{"n_layer": 14, "d_model": 256, "n_experts": 128, "experts_per_token": 4, "d_expert": 64, "d_shared_expert": 0, "activation": "swiglu", "moe_layers": [1, 2, 3, 4, 5, 6, 7, 8, 9, 10, 11, 12, 13], "router_score": "softmax", "normalize_top_k": true, "routed_scale": 1.0, "balance_loss": 0.000813, "balance_bias": true, "router_bias": true, "init_std_router": 0.0133, "lr_router": 0.00132, "vocab_size": 12308, "norm": "rmsnorm", "norm_eps": 1e-05, "tie_embeddings": false, "optimizer": "muon_variant", "lr": 0.00552, "beta1": 0.9, "grad_clip": 2.0, "batch_tokens": [65536, 131072, 262144], "seq_len": 512, "train_tokens": 517300000, "steps": 3553, "dataset": "wikipedia_en"}
Below are experts of layer 5 (counted from 0) of a mixture-of-experts language model. Rows are named router (the router's row for the expert), gate (a neuron's input weights, with its number), up (a neuron's input weights, with its number) and show model dimensions 128-191. Each number is 50 + 10 x the weight over its row's rms, rounded and kept within 0 to 99.
Before each expert's rows: "mostly gets" lists some tokens that are sent to it at least half of the time. This comes from a sample of Wikipedia text that the model never trained on.

# expert 90
mostly gets: " Bal", " Hol", " Hart", " Gil", " Har", " Sal"
router:63 55 55 35 43 55 49 34 40 58 43 44 60 40 49 63 45 44 40 46 61 51 55 52 46 44 57 65 57 54 40 53 54 50 56 39 35 44 51 49 56 50 59 49 46 67 69 55 58 49 53 56 54 46 53 47 49 39 53 36 38 63 53 21
gate0:55 44 53 63 65 52 45 50 58 51 52 64 21 59 31 53 30 39 26 53 57 55 47 56 42 47 52 63 38 47 45 50 53 64 39 54 32 66 51 57 39 52 65 49 61 40 57 55 52 43 53 42 67 31 47 47 36 49 24 42 35 53 33 55
up0:43 47 50 43 44 46 65 49 40 47 41 58 67 32 56 62 48 57 44 60 34 40 52 48 52 68 55 27 51 59 69 49 61 41 53 61 59 23 46 55 58 63 37 41 45 42 21 42 57 37 60 72 57 48 54 54 51 42 46 48 56 43 58 56
gate1:58 57 56 49 49 50 51 37 66 67 52 52 46 59 48 51 40 53 61 76 58 52 43 60 57 65 35 54 50 49 66 49 61 70 52 38 37 37 36 44 63 29 70 50 61 60 42 39 51 49 51 45 59 44 43 62 34 70 60 57 38 50 72 28
up1:52 41 48 32 78 40 47 47 57 51 56 45 31 43 46 58 56 58 50 49 56 47 47 69 58 48 44 60 57 56 62 46 53 56 54 57 65 46 55 52 63 60 38 45 64 52 45 49 41 52 45 43 53 76 45 55 26 21 63 39 21 59 53 50

# expert 57
mostly gets: " JPL", " (0)", " ENG", " ITA", " Votes", " Apps"
router:51 44 47 37 52 22 36 50 49 51 45 47 42 61 34 44 60 46 48 40 44 36 55 55 53 56 61 57 58 43 60 49 33 57 64 64 52 53 64 30 55 46 52 52 49 61 56 32 73 56 56 42 53 58 54 49 48 34 58 57 50 47 52 55
gate0:52 55 65 33 45 59 35 64 49 59 58 62 51 46 62 56 41 50 55 57 65 38 41 48 60 49 64 63 62 55 47 69 56 63 45 57 60 44 41 36 55 63 42 62 41 43 46 49 40 54 47 50 67 50 34 55 58 51 52 38 41 44 23 51
up0:40 41 40 44 57 55 66 51 55 48 36 55 32 50 40 55 59 59 42 27 35 39 40 57 53 68 36 43 38 43 45 50 45 65 51 52 35 50 38 49 52 39 72 55 56 43 50 40 58 48 53 76 56 60 57 54 54 47 43 63 51 66 48 27
gate1:57 31 61 50 40 31 41 45 44 51 60 52 52 41 56 25 44 62 30 53 27 38 47 35 56 49 59 48 43 44 39 44 58 47 65 36 47 32 62 50 42 57 44 46 43 59 50 62 46 69 47 62 43 40 46 46 68 54 27 44 55 51 48 47
up1:48 40 40 58 68 53 45 56 40 57 55 50 44 55 32 47 48 40 59 27 64 58 58 51 62 24 58 63 24 66 43 43 48 45 58 45 50 55 51 52 44 64 38 37 54 38 39 62 41 53 49 57 80 49 58 41 50 63 64 44 25 36 64 40

# expert 43
mostly gets: " guitar", " script", " oper", " editor", " musical", "writ"
router:51 45 50 52 52 64 44 49 46 46 83 58 72 51 44 47 39 65 52 39 60 34 53 61 47 60 54 57 53 60 58 32 44 47 47 43 37 55 49 57 48 58 45 53 62 34 41 51 40 65 46 45 47 60 55 58 57 63 60 48 40 68 31 50
gate0:53 55 46 58 36 53 51 35 46 54 40 41 38 38 35 42 42 19 41 36 55 53 50 28 61 47 49 50 55 56 41 66 42 71 49 43 63 43 51 40 50 59 60 66 51 40 67 45 33 44 36 33 52 57 69 50 61 51 59 42 38 56 39 56
up0:35 44 39 59 49 60 74 48 39 58 55 53 54 72 42 41 46 44 58 67 63 60 41 45 55 61 36 54 46 36 59 55 46 53 59 51 35 37 55 58 39 43 51 51 42 45 53 41 53 53 32 43 47 72 43 51 65 55 45 49 44 55 39 54
gate1:48 68 52 57 46 40 51 46 51 44 43 46 48 38 54 51 41 40 41 59 68 50 47 43 52 71 46 44 44 55 40 47 62 64 43 48 51 60 68 55 62 52 45 51 50 61 33 63 56 48 56 49 57 51 63 47 69 55 55 39 42 50 33 43
up1:56 38 56 64 46 52 37 50 61 64 49 58 38 51 40 38 64 57 58 59 38 50 60 39 39 38 49 44 52 50 56 45 33 45 50 42 37 41 49 34 46 53 54 52 53 50 80 38 38 34 51 40 46 47 31 39 43 34 50 83 59 37 59 35

# expert 96
mostly gets: "ed,", "y,", "ation,", "er,", "es,", "ers,"
router:57 53 75 65 54 61 69 50 55 50 53 48 54 31 62 46 61 45 60 64 63 39 57 62 62 37 49 55 50 49 49 58 35 37 53 46 52 48 48 63 33 47 36 52 38 46 53 54 49 67 51 58 47 33 37 40 43 66 46 55 54 60 49 51
gate0:43 48 46 51 55 43 55 43 48 47 55 41 53 67 45 68 48 62 52 37 75 42 48 60 37 52 37 57 39 44 56 55 46 50 53 65 54 43 60 57 48 60 51 40 35 47 50 26 43 45 56 54 52 64 45 52 61 42 64 69 49 54 39 48
up0:58 69 46 40 47 50 45 56 42 68 56 51 59 43 32 51 64 65 39 60 41 50 52 41 42 59 55 54 42 61 61 51 48 40 59 42 54 39 50 44 57 46 59 36 53 55 50 55 36 61 49 55 53 60 43 57 34 53 32 54 57 30 65 36
gate1:57 64 56 43 45 32 72 53 49 61 53 58 37 55 40 53 41 39 47 23 48 51 38 56 68 43 53 46 53 54 42 46 57 55 60 43 61 44 37 41 51 50 49 50 60 55 59 71 44 37 44 62 58 56 43 39 59 41 36 47 50 63 44 53
up1:49 28 29 36 39 54 50 42 48 71 58 64 36 56 47 30 48 55 42 49 32 54 41 45 47 46 59 40 62 76 52 48 50 60 51 52 49 52 51 31 66 62 54 62 46 32 41 74 60 55 46 53 59 69 54 59 42 31 59 49 45 63 36 54

# expert 67
mostly gets: "ogen", " recept", " activ", " structures", " JPL", " interior"
router:46 38 47 53 46 36 52 55 54 45 27 44 46 48 65 61 44 70 49 54 35 47 58 47 48 57 22 55 43 46 48 54 38 45 52 54 56 54 52 61 44 53 57 43 47 48 35 61 42 56 72 43 39 52 63 52 50 64 37 69 45 32 36 39
gate0:68 49 43 34 60 44 37 47 51 56 52 52 53 69 65 50 51 46 42 57 37 32 47 57 56 54 55 47 54 64 51 53 48 32 32 47 77 41 53 44 48 39 44 41 62 38 46 49 34 45 37 45 64 48 72 56 46 33 53 34 57 73 48 29
up0:62 58 51 54 45 58 60 63 60 49 51 49 44 55 46 50 66 40 38 56 40 58 67 50 49 50 46 48 34 49 49 52 47 68 64 57 59 42 52 49 56 46 70 45 38 27 56 46 57 44 57 45 43 50 51 46 46 31 64 33 40 41 52 35
gate1:42 40 45 48 65 41 54 64 48 34 55 24 65 61 43 48 56 71 51 56 55 63 62 31 55 62 44 51 50 46 52 34 59 35 41 38 41 30 38 41 48 71 52 43 34 72 54 43 41 35 45 60 41 44 55 66 43 67 56 63 53 54 50 36
up1:56 45 54 49 38 64 36 54 47 55 40 64 38 56 73 62 44 34 56 38 61 39 54 67 56 51 51 48 36 37 59 31 41 49 62 52 55 48 60 47 63 16 57 71 33 50 63 46 47 52 58 43 48 45 57 31 51 51 55 33 50 69 54 65

# expert 77
mostly gets: "):", " :", "4).", " -", " ", "7)."
router:69 52 39 46 53 45 47 21 47 66 62 56 60 40 37 55 56 58 42 47 62 53 61 59 47 50 49 52 52 59 42 47 51 40 54 55 50 60 44 61 41 48 48 48 46 56 46 35 43 52 50 55 48 58 45 58 54 69 51 50 33 60 59 50
gate0:70 62 42 47 55 34 50 56 47 57 52 48 31 51 36 63 41 47 46 33 54 43 45 44 58 28 53 35 50 59 59 56 50 61 58 40 52 54 46 47 57 45 46 51 49 63 48 45 66 45 48 61 47 55 36 61 33 40 56 38 47 50 44 57
up0:50 43 39 56 71 58 53 35 46 38 49 57 62 58 57 34 52 58 64 58 64 48 46 56 38 51 46 52 57 55 50 48 52 51 43 66 52 53 44 60 52 51 62 44 60 37 35 52 50 51 52 33 39 38 48 37 49 39 48 53 49 42 65 38
gate1:54 48 48 44 33 47 47 51 61 75 43 45 44 48 40 43 58 69 42 39 54 46 60 51 50 46 33 53 43 63 54 37 43 42 64 51 40 56 65 59 51 47 51 41 62 54 47 51 50 35 31 48 35 70 43 48 57 59 51 64 55 52 35 37
up1:59 35 43 41 54 36 46 37 44 40 45 63 53 59 52 40 53 64 57 78 27 49 48 43 56 49 39 49 65 42 70 51 49 61 55 53 65 55 56 42 56 54 54 51 57 56 43 50 68 48 47 57 37 72 54 80 57 50 56 50 29 49 50 39

# expert 46
mostly gets: "″N", "°N", " Country:", " Coordinates:", "′", " Location:"
router:44 59 36 36 36 61 48 70 52 55 54 49 51 61 55 32 46 40 61 65 20 55 46 41 58 49 46 57 52 55 44 54 45 44 55 47 55 53 42 19 49 51 59 52 50 62 42 43 58 42 36 47 47 62 35 56 53 48 39 43 58 47 52 59
gate0:54 45 51 46 54 33 49 68 51 69 46 63 58 47 54 67 47 46 58 58 52 46 48 62 59 42 46 34 55 61 38 43 27 46 35 52 63 56 50 41 48 59 66 49 44 47 55 62 58 48 48 49 62 53 57 55 62 62 41 52 64 63 60 60
up0:60 45 48 46 46 54 61 35 46 49 41 47 44 47 39 53 55 53 45 53 52 44 60 64 47 52 47 51 51 49 28 56 45 44 61 39 46 36 41 41 53 38 60 53 46 43 44 56 58 54 47 58 45 49 54 54 59 38 57 37 56 66 54 41
gate1:39 52 33 42 41 51 52 51 54 42 43 47 56 41 42 21 44 29 49 73 45 49 50 44 43 42 44 60 45 77 43 60 43 53 48 59 41 53 49 64 66 58 50 42 58 63 58 55 50 48 51 30 57 64 59 61 47 54 54 61 52 76 55 53
up1:45 41 70 56 50 52 34 61 60 60 44 37 61 61 63 52 52 61 32 46 46 47 49 56 46 44 61 45 49 44 41 45 43 34 52 30 52 60 58 62 36 63 42 49 67 61 40 45 44 30 55 54 49 56 51 66 60 40 50 57 47 51 43 62

# expert 41
mostly gets: " research", " engine", " manufact", " techn", " aircraft", " health"
router:32 52 52 53 66 41 45 41 39 59 37 43 50 38 48 46 31 71 50 57 54 52 51 50 62 45 38 41 39 66 53 60 35 33 51 56 53 53 48 57 34 46 46 41 55 48 55 62 47 63 62 40 52 54 54 66 20 61 40 44 59 32 56 42
gate0:50 34 60 60 55 59 59 49 49 47 35 50 52 54 66 43 49 26 57 55 47 39 51 68 57 59 35 48 43 54 50 31 44 58 47 67 54 45 67 60 39 51 52 46 60 61 30 52 54 60 61 66 66 39 49 65 59 54 55 47 50 49 53 45
up0:47 31 62 43 41 58 52 50 63 50 35 45 43 45 56 41 48 56 38 48 47 49 44 68 48 47 27 48 67 49 47 45 52 43 66 49 48 55 57 65 40 66 63 47 80 51 47 54 42 69 43 59 70 32 48 69 45 50 54 42 44 44 52 51
gate1:55 34 42 55 52 40 34 44 49 46 36 47 49 55 26 51 46 48 40 56 51 55 43 61 55 21 49 35 41 70 40 47 66 35 28 72 50 55 52 34 43 61 43 61 60 64 44 52 46 52 45 44 58 41 56 42 43 60 43 51 57 45 50 55
up1:49 46 46 30 35 47 39 67 64 52 65 49 54 41 61 52 45 54 60 41 56 62 51 51 41 44 46 33 52 46 68 44 46 46 62 64 46 50 45 52 48 40 52 43 54 54 37 43 55 57 45 37 38 43 41 68 56 71 50 40 47 41 57 41

# expert 82
mostly gets: " mother", " father", " brother", " husband", " minister", " Earl"
router:54 54 41 67 45 47 46 50 54 42 42 48 52 47 58 54 48 28 56 48 63 46 52 45 37 53 31 70 48 47 56 57 40 60 41 62 53 47 57 60 47 35 47 55 49 32 44 58 32 40 49 47 48 41 40 45 63 50 51 46 55 58 37 58
gate0:24 39 47 52 33 42 48 46 58 67 66 27 53 50 55 46 49 47 43 54 55 58 63 54 46 58 49 72 48 38 43 68 47 55 48 50 59 57 40 33 56 44 42 47 55 46 51 44 61 52 46 37 35 65 47 26 53 73 48 72 44 56 57 58
up0:40 62 55 50 62 58 54 53 53 38 37 36 48 43 58 55 71 41 56 42 53 39 55 46 36 53 43 54 52 33 58 46 42 59 51 57 47 43 62 42 65 45 80 54 41 37 43 54 45 67 50 54 35 48 54 78 54 72 50 54 67 45 50 63
gate1:43 30 66 60 42 55 55 43 64 59 50 42 67 64 64 71 56 51 43 60 62 56 47 47 41 35 37 58 54 48 42 35 43 39 56 53 53 54 51 37 34 66 34 47 48 49 41 43 68 53 51 44 56 52 67 54 66 50 47 51 50 52 57 67
up1:56 60 34 43 39 39 44 63 36 29 50 58 39 46 26 53 63 51 54 43 40 23 72 54 57 60 60 55 36 71 54 43 42 54 46 52 54 53 58 60 63 49 68 51 46 52 60 49 35 40 57 68 40 54 50 37 54 50 48 62 55 53 47 42

# expert 44
mostly gets: " Francisc", " Honor", " Helen", "o", "cell", " Lank"
router:44 43 49 49 58 30 39 45 63 46 61 62 35 51 52 64 54 51 50 42 40 57 45 48 44 53 63 58 40 56 45 43 55 59 48 58 44 47 43 67 62 43 49 32 50 36 44 43 46 33 45 56 41 47 30 37 49 52 61 56 54 64 55 41
gate0:44 55 45 32 45 53 49 25 41 31 51 41 70 39 58 51 60 47 52 59 54 48 45 49 53 52 49 57 57 53 56 37 35 59 30 43 66 57 53 51 49 55 73 38 52 45 49 57 67 42 46 59 69 51 45 47 46 42 29 46 29 40 60 50
up0:55 70 43 53 41 48 52 63 44 52 54 54 59 54 50 55 44 33 35 54 62 29 57 48 43 55 54 58 56 54 40 58 60 31 52 53 55 58 49 47 54 33 54 77 41 71 38 51 52 61 46 44 38 42 53 31 48 50 62 80 53 48 58 32
gate1:55 52 47 30 37 44 60 50 54 45 56 58 48 61 63 62 43 49 32 56 52 32 31 53 52 55 59 47 56 41 60 57 58 58 67 54 60 38 46 47 43 36 41 59 51 62 45 27 59 39 58 47 58 40 46 40 37 38 33 43 48 58 47 53
up1:60 47 47 47 57 42 47 43 57 52 51 21 54 36 68 33 46 50 46 51 47 47 49 38 57 48 48 49 44 66 50 55 37 48 47 54 46 42 44 51 41 43 68 54 57 57 40 56 60 60 44 67 42 45 56 48 56 53 61 36 34 47 50 29

# expert 109
mostly gets: " one", " first", " most", " other", " many", " new"
router:53 42 32 54 48 47 70 63 60 52 37 65 54 49 40 42 42 51 42 37 51 41 22 58 66 43 49 52 42 39 39 58 68 56 43 52 56 53 41 62 50 42 44 50 54 26 52 58 52 56 58 37 43 51 72 54 29 42 54 39 43 42 64 62
gate0:61 49 62 37 57 53 50 71 49 41 45 51 47 26 50 45 40 30 59 52 30 53 58 44 55 45 41 38 45 48 50 46 35 25 46 44 53 45 50 45 55 61 61 54 49 62 45 66 49 70 61 49 40 56 42 49 38 55 66 25 67 43 36 56
up0:51 61 30 47 44 50 44 44 50 50 57 36 53 62 52 49 55 72 48 46 63 39 50 61 43 43 43 54 38 41 43 67 53 51 51 59 56 53 54 60 54 35 49 48 73 54 53 43 25 47 38 60 36 33 47 47 54 63 46 58 33 66 56 25
gate1:61 32 47 67 42 51 38 42 55 70 58 68 67 56 36 46 58 41 43 44 52 52 48 56 40 57 46 36 56 56 33 47 62 50 40 60 57 50 62 31 37 64 65 64 43 55 69 37 56 44 53 57 55 60 43 41 51 40 53 58 48 45 63 41
up1:42 54 43 20 62 43 61 56 78 47 57 60 38 51 52 59 39 47 52 67 53 34 54 38 54 41 62 53 35 48 66 57 44 64 49 64 58 63 49 65 59 44 40 56 63 37 21 46 51 47 47 57 45 34 66 40 39 44 30 50 55 62 46 61

# expert 72
mostly gets: "AR", "UR", "GB", "TC", " NR", "IN"
router:53 55 41 42 55 55 57 40 62 44 61 40 60 67 50 66 43 47 46 41 57 48 38 52 44 52 66 43 51 66 41 46 60 76 56 51 61 49 40 48 49 37 40 50 36 57 55 57 46 52 48 52 52 56 50 70 54 46 34 58 48 66 59 42
gate0:62 39 36 74 50 45 67 47 45 45 48 54 55 64 35 52 43 60 37 67 62 39 39 61 44 57 55 48 61 45 27 49 50 58 52 42 47 42 45 53 45 47 36 44 35 26 49 50 44 49 52 41 42 47 46 62 49 49 36 69 61 48 44 54
up0:48 32 35 59 50 53 54 55 77 46 55 40 47 48 57 54 53 50 49 44 58 39 42 58 41 45 55 57 47 41 55 70 45 43 39 61 59 56 54 60 46 20 40 47 54 51 63 53 54 51 47 55 47 39 54 48 50 53 44 49 56 50 50 56
gate1:67 63 31 42 53 72 45 48 51 51 62 51 39 65 54 55 43 48 31 52 45 50 59 45 51 60 55 62 51 43 45 47 47 40 51 57 57 49 76 52 60 40 56 37 50 49 41 37 33 30 52 51 46 38 39 54 61 42 49 49 46 49 36 61
up1:58 41 51 50 51 63 42 48 46 45 65 48 37 47 59 47 39 49 57 47 58 83 57 46 40 48 71 45 45 36 71 56 42 43 47 37 46 42 50 68 35 65 50 44 45 57 58 64 43 47 67 54 45 39 46 56 55 47 69 36 32 56 54 71

# expert 81
mostly gets: " wall", " bay", " water", " mal", " floor", " bridge"
router:47 48 36 50 25 58 42 55 43 59 33 51 40 35 54 69 34 53 47 57 48 51 43 51 45 45 39 59 64 45 59 51 63 41 68 50 40 54 37 44 48 45 49 49 57 40 50 59 40 51 74 30 46 46 57 55 50 65 49 47 53 41 57 41
gate0:51 57 44 42 42 37 58 62 56 50 49 52 49 38 40 62 39 18 59 45 48 40 56 45 41 41 51 62 52 52 41 47 48 65 46 61 38 46 21 41 61 53 46 29 43 57 32 48 53 38 56 45 31 57 46 35 52 39 48 30 51 41 25 45
up0:57 41 35 52 67 37 41 40 33 60 45 50 53 60 39 54 53 54 38 39 60 42 50 52 48 69 45 70 50 43 41 37 45 21 52 57 44 55 51 43 38 51 48 54 60 48 58 54 52 57 49 40 49 32 61 63 42 71 53 41 49 38 58 55
gate1:56 44 25 34 26 46 54 36 47 40 31 37 59 61 50 49 34 50 64 52 59 55 58 58 48 35 57 50 67 44 36 53 43 40 68 45 75 56 57 53 75 65 53 61 49 54 49 49 48 43 38 53 53 57 59 52 61 59 36 46 23 55 49 58
up1:49 48 30 44 45 51 40 57 44 41 52 55 46 47 73 53 45 51 70 49 51 46 48 49 63 48 45 56 31 29 49 53 62 40 43 60 55 55 41 48 59 61 32 62 33 44 42 51 49 58 80 45 50 57 50 35 40 54 45 36 49 65 63 70

# expert 16
mostly gets: " ITA", " ENG", " FW", "SA", "IS", " ESP"
router:67 46 76 48 60 18 41 52 51 46 64 65 58 47 53 60 54 54 41 62 42 54 63 51 59 52 54 23 38 56 52 40 42 41 55 55 66 45 47 44 52 44 57 58 57 62 60 55 71 59 35 45 63 53 44 58 56 48 48 49 49 43 56 45
gate0:30 57 58 53 43 42 31 49 63 48 42 70 48 33 44 45 48 49 54 64 50 44 51 60 44 46 54 38 52 51 56 42 39 45 56 42 47 56 51 57 42 58 52 50 48 52 47 51 35 36 27 42 72 41 46 46 54 45 47 33 54 58 24 47
up0:53 41 53 53 51 46 68 52 47 42 56 42 55 50 55 46 34 41 62 60 49 30 49 43 53 51 38 62 49 47 43 39 64 53 37 50 39 53 48 41 75 59 49 48 57 24 52 70 68 55 63 51 52 35 47 59 40 47 36 70 50 55 65 58
gate1:69 42 64 49 52 45 35 46 45 41 44 75 45 40 54 51 62 60 34 45 58 45 53 53 49 45 50 57 42 62 60 42 48 44 50 72 61 69 48 36 54 56 32 40 48 53 59 66 33 46 52 42 49 36 58 36 56 65 64 59 33 51 56 40
up1:48 43 65 48 26 46 42 43 64 44 57 60 64 40 49 46 58 51 58 40 49 53 46 48 55 36 48 55 51 46 35 37 43 32 43 50 44 43 52 59 49 43 35 47 50 55 40 53 41 48 51 50 49 41 54 57 55 28 65 60 46 51 42 36

# expert 38
mostly gets: "oss", "uster", "onus", " Short", "encer", "lex"
router:64 43 49 40 50 46 34 68 43 53 48 49 37 62 42 52 50 50 66 39 51 47 44 57 68 63 23 56 56 49 54 53 44 42 60 51 54 56 46 52 36 49 44 59 45 41 59 40 39 49 63 56 58 38 65 49 54 67 59 41 53 30 38 35
gate0:49 37 46 61 44 41 46 42 27 58 46 70 37 65 58 52 57 47 59 68 54 37 58 55 52 71 47 43 40 55 53 58 49 37 51 45 60 36 41 55 40 52 48 36 49 45 70 50 53 46 54 34 41 44 43 55 47 54 54 53 63 55 59 40
up0:51 58 58 59 45 51 43 65 65 55 59 59 62 40 25 54 50 57 68 58 45 54 47 53 64 46 44 76 37 52 59 53 48 74 59 60 51 51 41 48 46 68 44 46 53 53 47 66 34 57 31 44 68 60 42 39 48 43 43 39 62 66 33 73
gate1:64 37 34 34 48 56 54 53 37 44 61 51 53 31 30 45 44 43 63 50 67 55 48 40 47 45 65 41 51 37 55 41 51 56 61 33 61 28 51 45 51 26 49 58 64 44 46 49 55 44 63 54 47 44 47 45 52 60 55 45 46 50 47 31
up1:49 51 49 55 53 60 42 28 40 55 50 47 32 64 60 57 49 39 44 30 42 47 39 43 46 43 41 46 40 53 45 41 59 48 53 55 55 60 33 51 55 58 39 63 52 48 46 51 48 49 71 49 51 37 41 40 50 61 59 48 54 72 62 64

# expert 86
mostly gets: " ", " –;", " Votes", " Apps", " —N/a", " —"
router:36 45 57 43 60 48 36 44 62 50 62 54 51 71 48 52 48 47 63 40 58 53 41 59 64 50 68 61 53 42 56 40 41 47 53 48 50 41 49 24 58 56 62 67 49 58 56 37 63 53 61 41 43 64 56 42 57 35 44 61 48 59 44 55
gate0:53 39 30 47 46 46 51 60 43 46 60 54 58 46 48 48 50 40 52 47 37 45 58 30 51 56 64 70 46 59 42 41 63 35 50 45 38 46 44 47 46 56 50 54 43 59 42 33 42 63 45 41 61 63 43 61 37 39 50 39 63 57 55 37
up0:72 38 49 50 57 48 65 60 53 52 41 71 50 44 52 56 37 48 32 42 38 37 42 70 38 71 44 45 53 59 29 45 52 57 40 49 59 45 41 61 53 50 56 59 55 52 56 51 59 47 34 48 42 58 62 44 54 46 50 35 59 57 47 41
gate1:45 43 56 62 49 67 53 26 44 43 54 48 47 37 64 53 59 47 46 43 50 38 74 44 44 56 43 52 41 58 62 52 41 42 47 60 63 55 58 47 51 43 54 52 44 41 40 39 51 52 62 50 47 56 46 54 53 50 54 39 50 35 47 46
up1:46 37 48 64 57 58 58 55 70 61 49 35 27 53 49 61 59 57 52 56 62 63 45 48 37 32 44 46 44 56 49 57 57 72 52 45 42 62 46 56 56 39 36 51 55 63 68 46 53 41 51 63 65 54 40 43 46 63 61 24 53 63 56 58

# expert 78
mostly gets: " west", " nearby", " roof", " building", " route", " bridge"
router:61 48 29 58 47 63 45 61 60 60 48 26 38 48 53 57 58 61 47 52 38 59 46 52 67 58 50 49 57 44 35 60 56 54 29 41 44 55 45 60 54 60 67 43 61 45 57 45 44 64 58 45 52 60 57 52 39 58 59 58 40 44 50 50
gate0:70 50 53 30 44 38 37 56 48 57 39 58 52 36 53 57 53 47 42 35 61 44 56 62 60 46 56 44 59 66 56 54 51 47 63 41 56 56 56 56 45 49 51 55 42 48 37 51 48 49 44 53 40 47 55 53 57 45 46 76 51 31 48 46
up0:38 57 69 61 43 54 44 48 47 39 33 40 53 43 26 52 49 53 44 44 55 41 48 55 34 54 52 55 58 83 54 34 50 49 64 58 58 57 51 68 38 57 52 65 43 58 48 61 45 48 65 60 45 53 33 53 53 50 35 63 59 33 33 40
gate1:72 54 39 34 40 69 42 50 48 64 50 49 48 54 54 43 62 51 66 57 49 46 35 59 39 57 30 40 60 30 57 37 46 46 59 38 44 54 50 42 64 57 46 47 52 55 46 50 59 48 34 34 69 26 58 48 38 42 54 42 41 49 51 73
up1:34 37 47 50 43 28 42 42 72 41 52 47 47 50 52 42 41 49 68 43 32 36 70 51 54 44 45 30 54 53 22 40 49 64 52 51 41 47 69 44 41 47 38 49 55 62 45 58 45 39 54 48 42 53 47 50 49 51 50 48 58 64 54 67

# expert 124
mostly gets: " before", " later", " early", " After", "After", " previous"
router:40 58 34 42 45 54 56 40 70 46 32 48 50 52 44 53 39 45 56 54 59 60 54 65 60 47 55 57 45 58 41 60 56 62 45 39 55 42 66 55 59 39 55 56 57 28 49 57 63 58 59 47 64 55 44 37 36 39 76 43 68 47 57 33
gate0:61 43 62 48 33 39 33 66 43 60 57 41 46 43 61 33 64 46 45 38 30 38 56 32 58 62 50 64 41 59 68 54 58 37 47 61 46 31 44 51 29 48 71 63 51 30 64 38 45 46 58 36 53 52 53 49 48 45 70 42 65 36 53 51
up0:53 30 55 38 55 50 54 60 34 47 68 48 53 42 45 46 44 47 44 59 36 48 43 58 75 57 57 51 50 54 68 61 60 60 49 54 41 52 35 48 48 55 65 50 56 53 36 35 62 49 57 53 59 68 70 50 41 54 52 36 39 18 39 46
gate1:52 54 62 56 57 59 44 46 47 42 57 52 47 58 38 47 39 42 41 50 66 64 43 42 42 56 47 53 56 49 30 49 48 45 69 54 75 60 47 51 74 39 53 58 49 59 73 53 65 41 46 47 45 48 59 45 32 56 43 52 60 61 54 45
up1:63 42 60 57 35 57 43 40 46 54 32 53 52 57 27 50 60 36 43 27 32 50 42 38 47 57 44 51 43 48 36 50 58 42 45 60 63 44 44 48 59 55 58 47 40 48 49 58 42 49 40 43 34 44 60 44 40 66 65 50 62 58 39 48

# expert 71
mostly gets: "),", "a,", "o,", "s,", "e,", "es,"
router:50 54 55 50 50 59 48 47 43 55 61 37 37 37 43 49 60 41 57 57 52 40 64 49 39 39 59 64 57 50 40 44 27 47 57 43 44 45 46 46 47 42 55 71 60 55 39 46 35 41 48 52 50 54 40 54 65 62 39 57 54 61 40 57
gate0:31 52 76 45 51 56 62 56 72 46 47 57 37 63 62 62 59 64 49 62 56 53 31 50 57 70 43 48 67 53 51 70 51 59 35 54 46 54 48 52 44 25 52 35 57 43 55 55 62 52 47 34 60 50 54 51 45 52 63 42 59 57 68 42
up0:50 41 66 54 51 55 55 48 67 55 47 55 45 63 69 56 60 63 43 69 45 68 56 61 51 54 48 38 54 58 40 47 41 48 41 68 51 58 55 32 56 46 56 25 58 40 65 66 63 53 58 34 59 39 47 54 57 27 55 53 49 51 57 36
gate1:53 36 46 49 72 43 52 37 62 55 53 64 53 42 54 48 55 47 51 56 55 38 46 46 38 35 50 61 33 54 63 49 21 57 54 65 43 58 48 40 50 58 35 50 54 42 50 54 40 52 56 35 62 44 62 61 55 55 59 38 50 64 53 52
up1:53 59 33 61 48 44 42 38 41 43 47 62 45 50 49 40 23 40 39 36 56 41 39 41 44 24 28 53 35 46 36 65 60 48 67 50 70 46 37 51 47 45 35 54 37 51 50 73 45 42 54 47 54 51 54 81 47 70 48 58 55 54 63 45

# expert 8
mostly gets: "hemat", "tic", "t", "opter", "cul", "roph"
router:37 54 54 65 43 44 48 54 49 55 52 63 57 48 49 43 36 52 45 49 42 47 63 48 50 47 41 40 43 75 58 48 49 67 47 44 37 48 58 50 34 39 55 36 45 52 50 57 33 62 54 57 47 40 57 49 56 50 50 45 68 40 23 53
gate0:26 63 54 52 62 55 52 44 60 55 52 54 55 48 60 45 47 39 38 39 64 64 54 56 62 44 52 60 43 49 53 40 50 62 52 45 34 69 50 52 37 55 36 36 50 60 52 46 50 56 47 54 59 50 51 43 50 46 48 37 35 53 47 46
up0:49 46 55 70 53 49 63 49 50 47 50 39 64 67 41 57 41 68 46 40 37 66 47 71 63 47 44 37 50 54 63 48 39 50 64 64 63 41 39 48 55 42 39 51 47 51 65 27 48 41 45 56 49 40 48 59 49 61 56 55 56 50 52 53
gate1:49 46 59 55 51 46 35 47 38 40 39 63 36 40 47 68 63 60 37 66 62 23 59 53 40 41 56 49 61 39 54 36 42 47 60 53 26 80 57 46 41 41 48 28 47 57 47 65 48 53 51 51 24 35 40 45 46 56 47 53 32 28 54 66
up1:43 45 44 55 46 41 56 50 42 50 59 59 42 43 49 60 58 38 52 43 56 53 47 53 52 35 58 66 57 67 48 38 53 47 43 28 61 53 42 61 53 50 58 42 56 41 43 59 22 35 42 56 42 72 43 63 15 41 34 37 49 44 54 48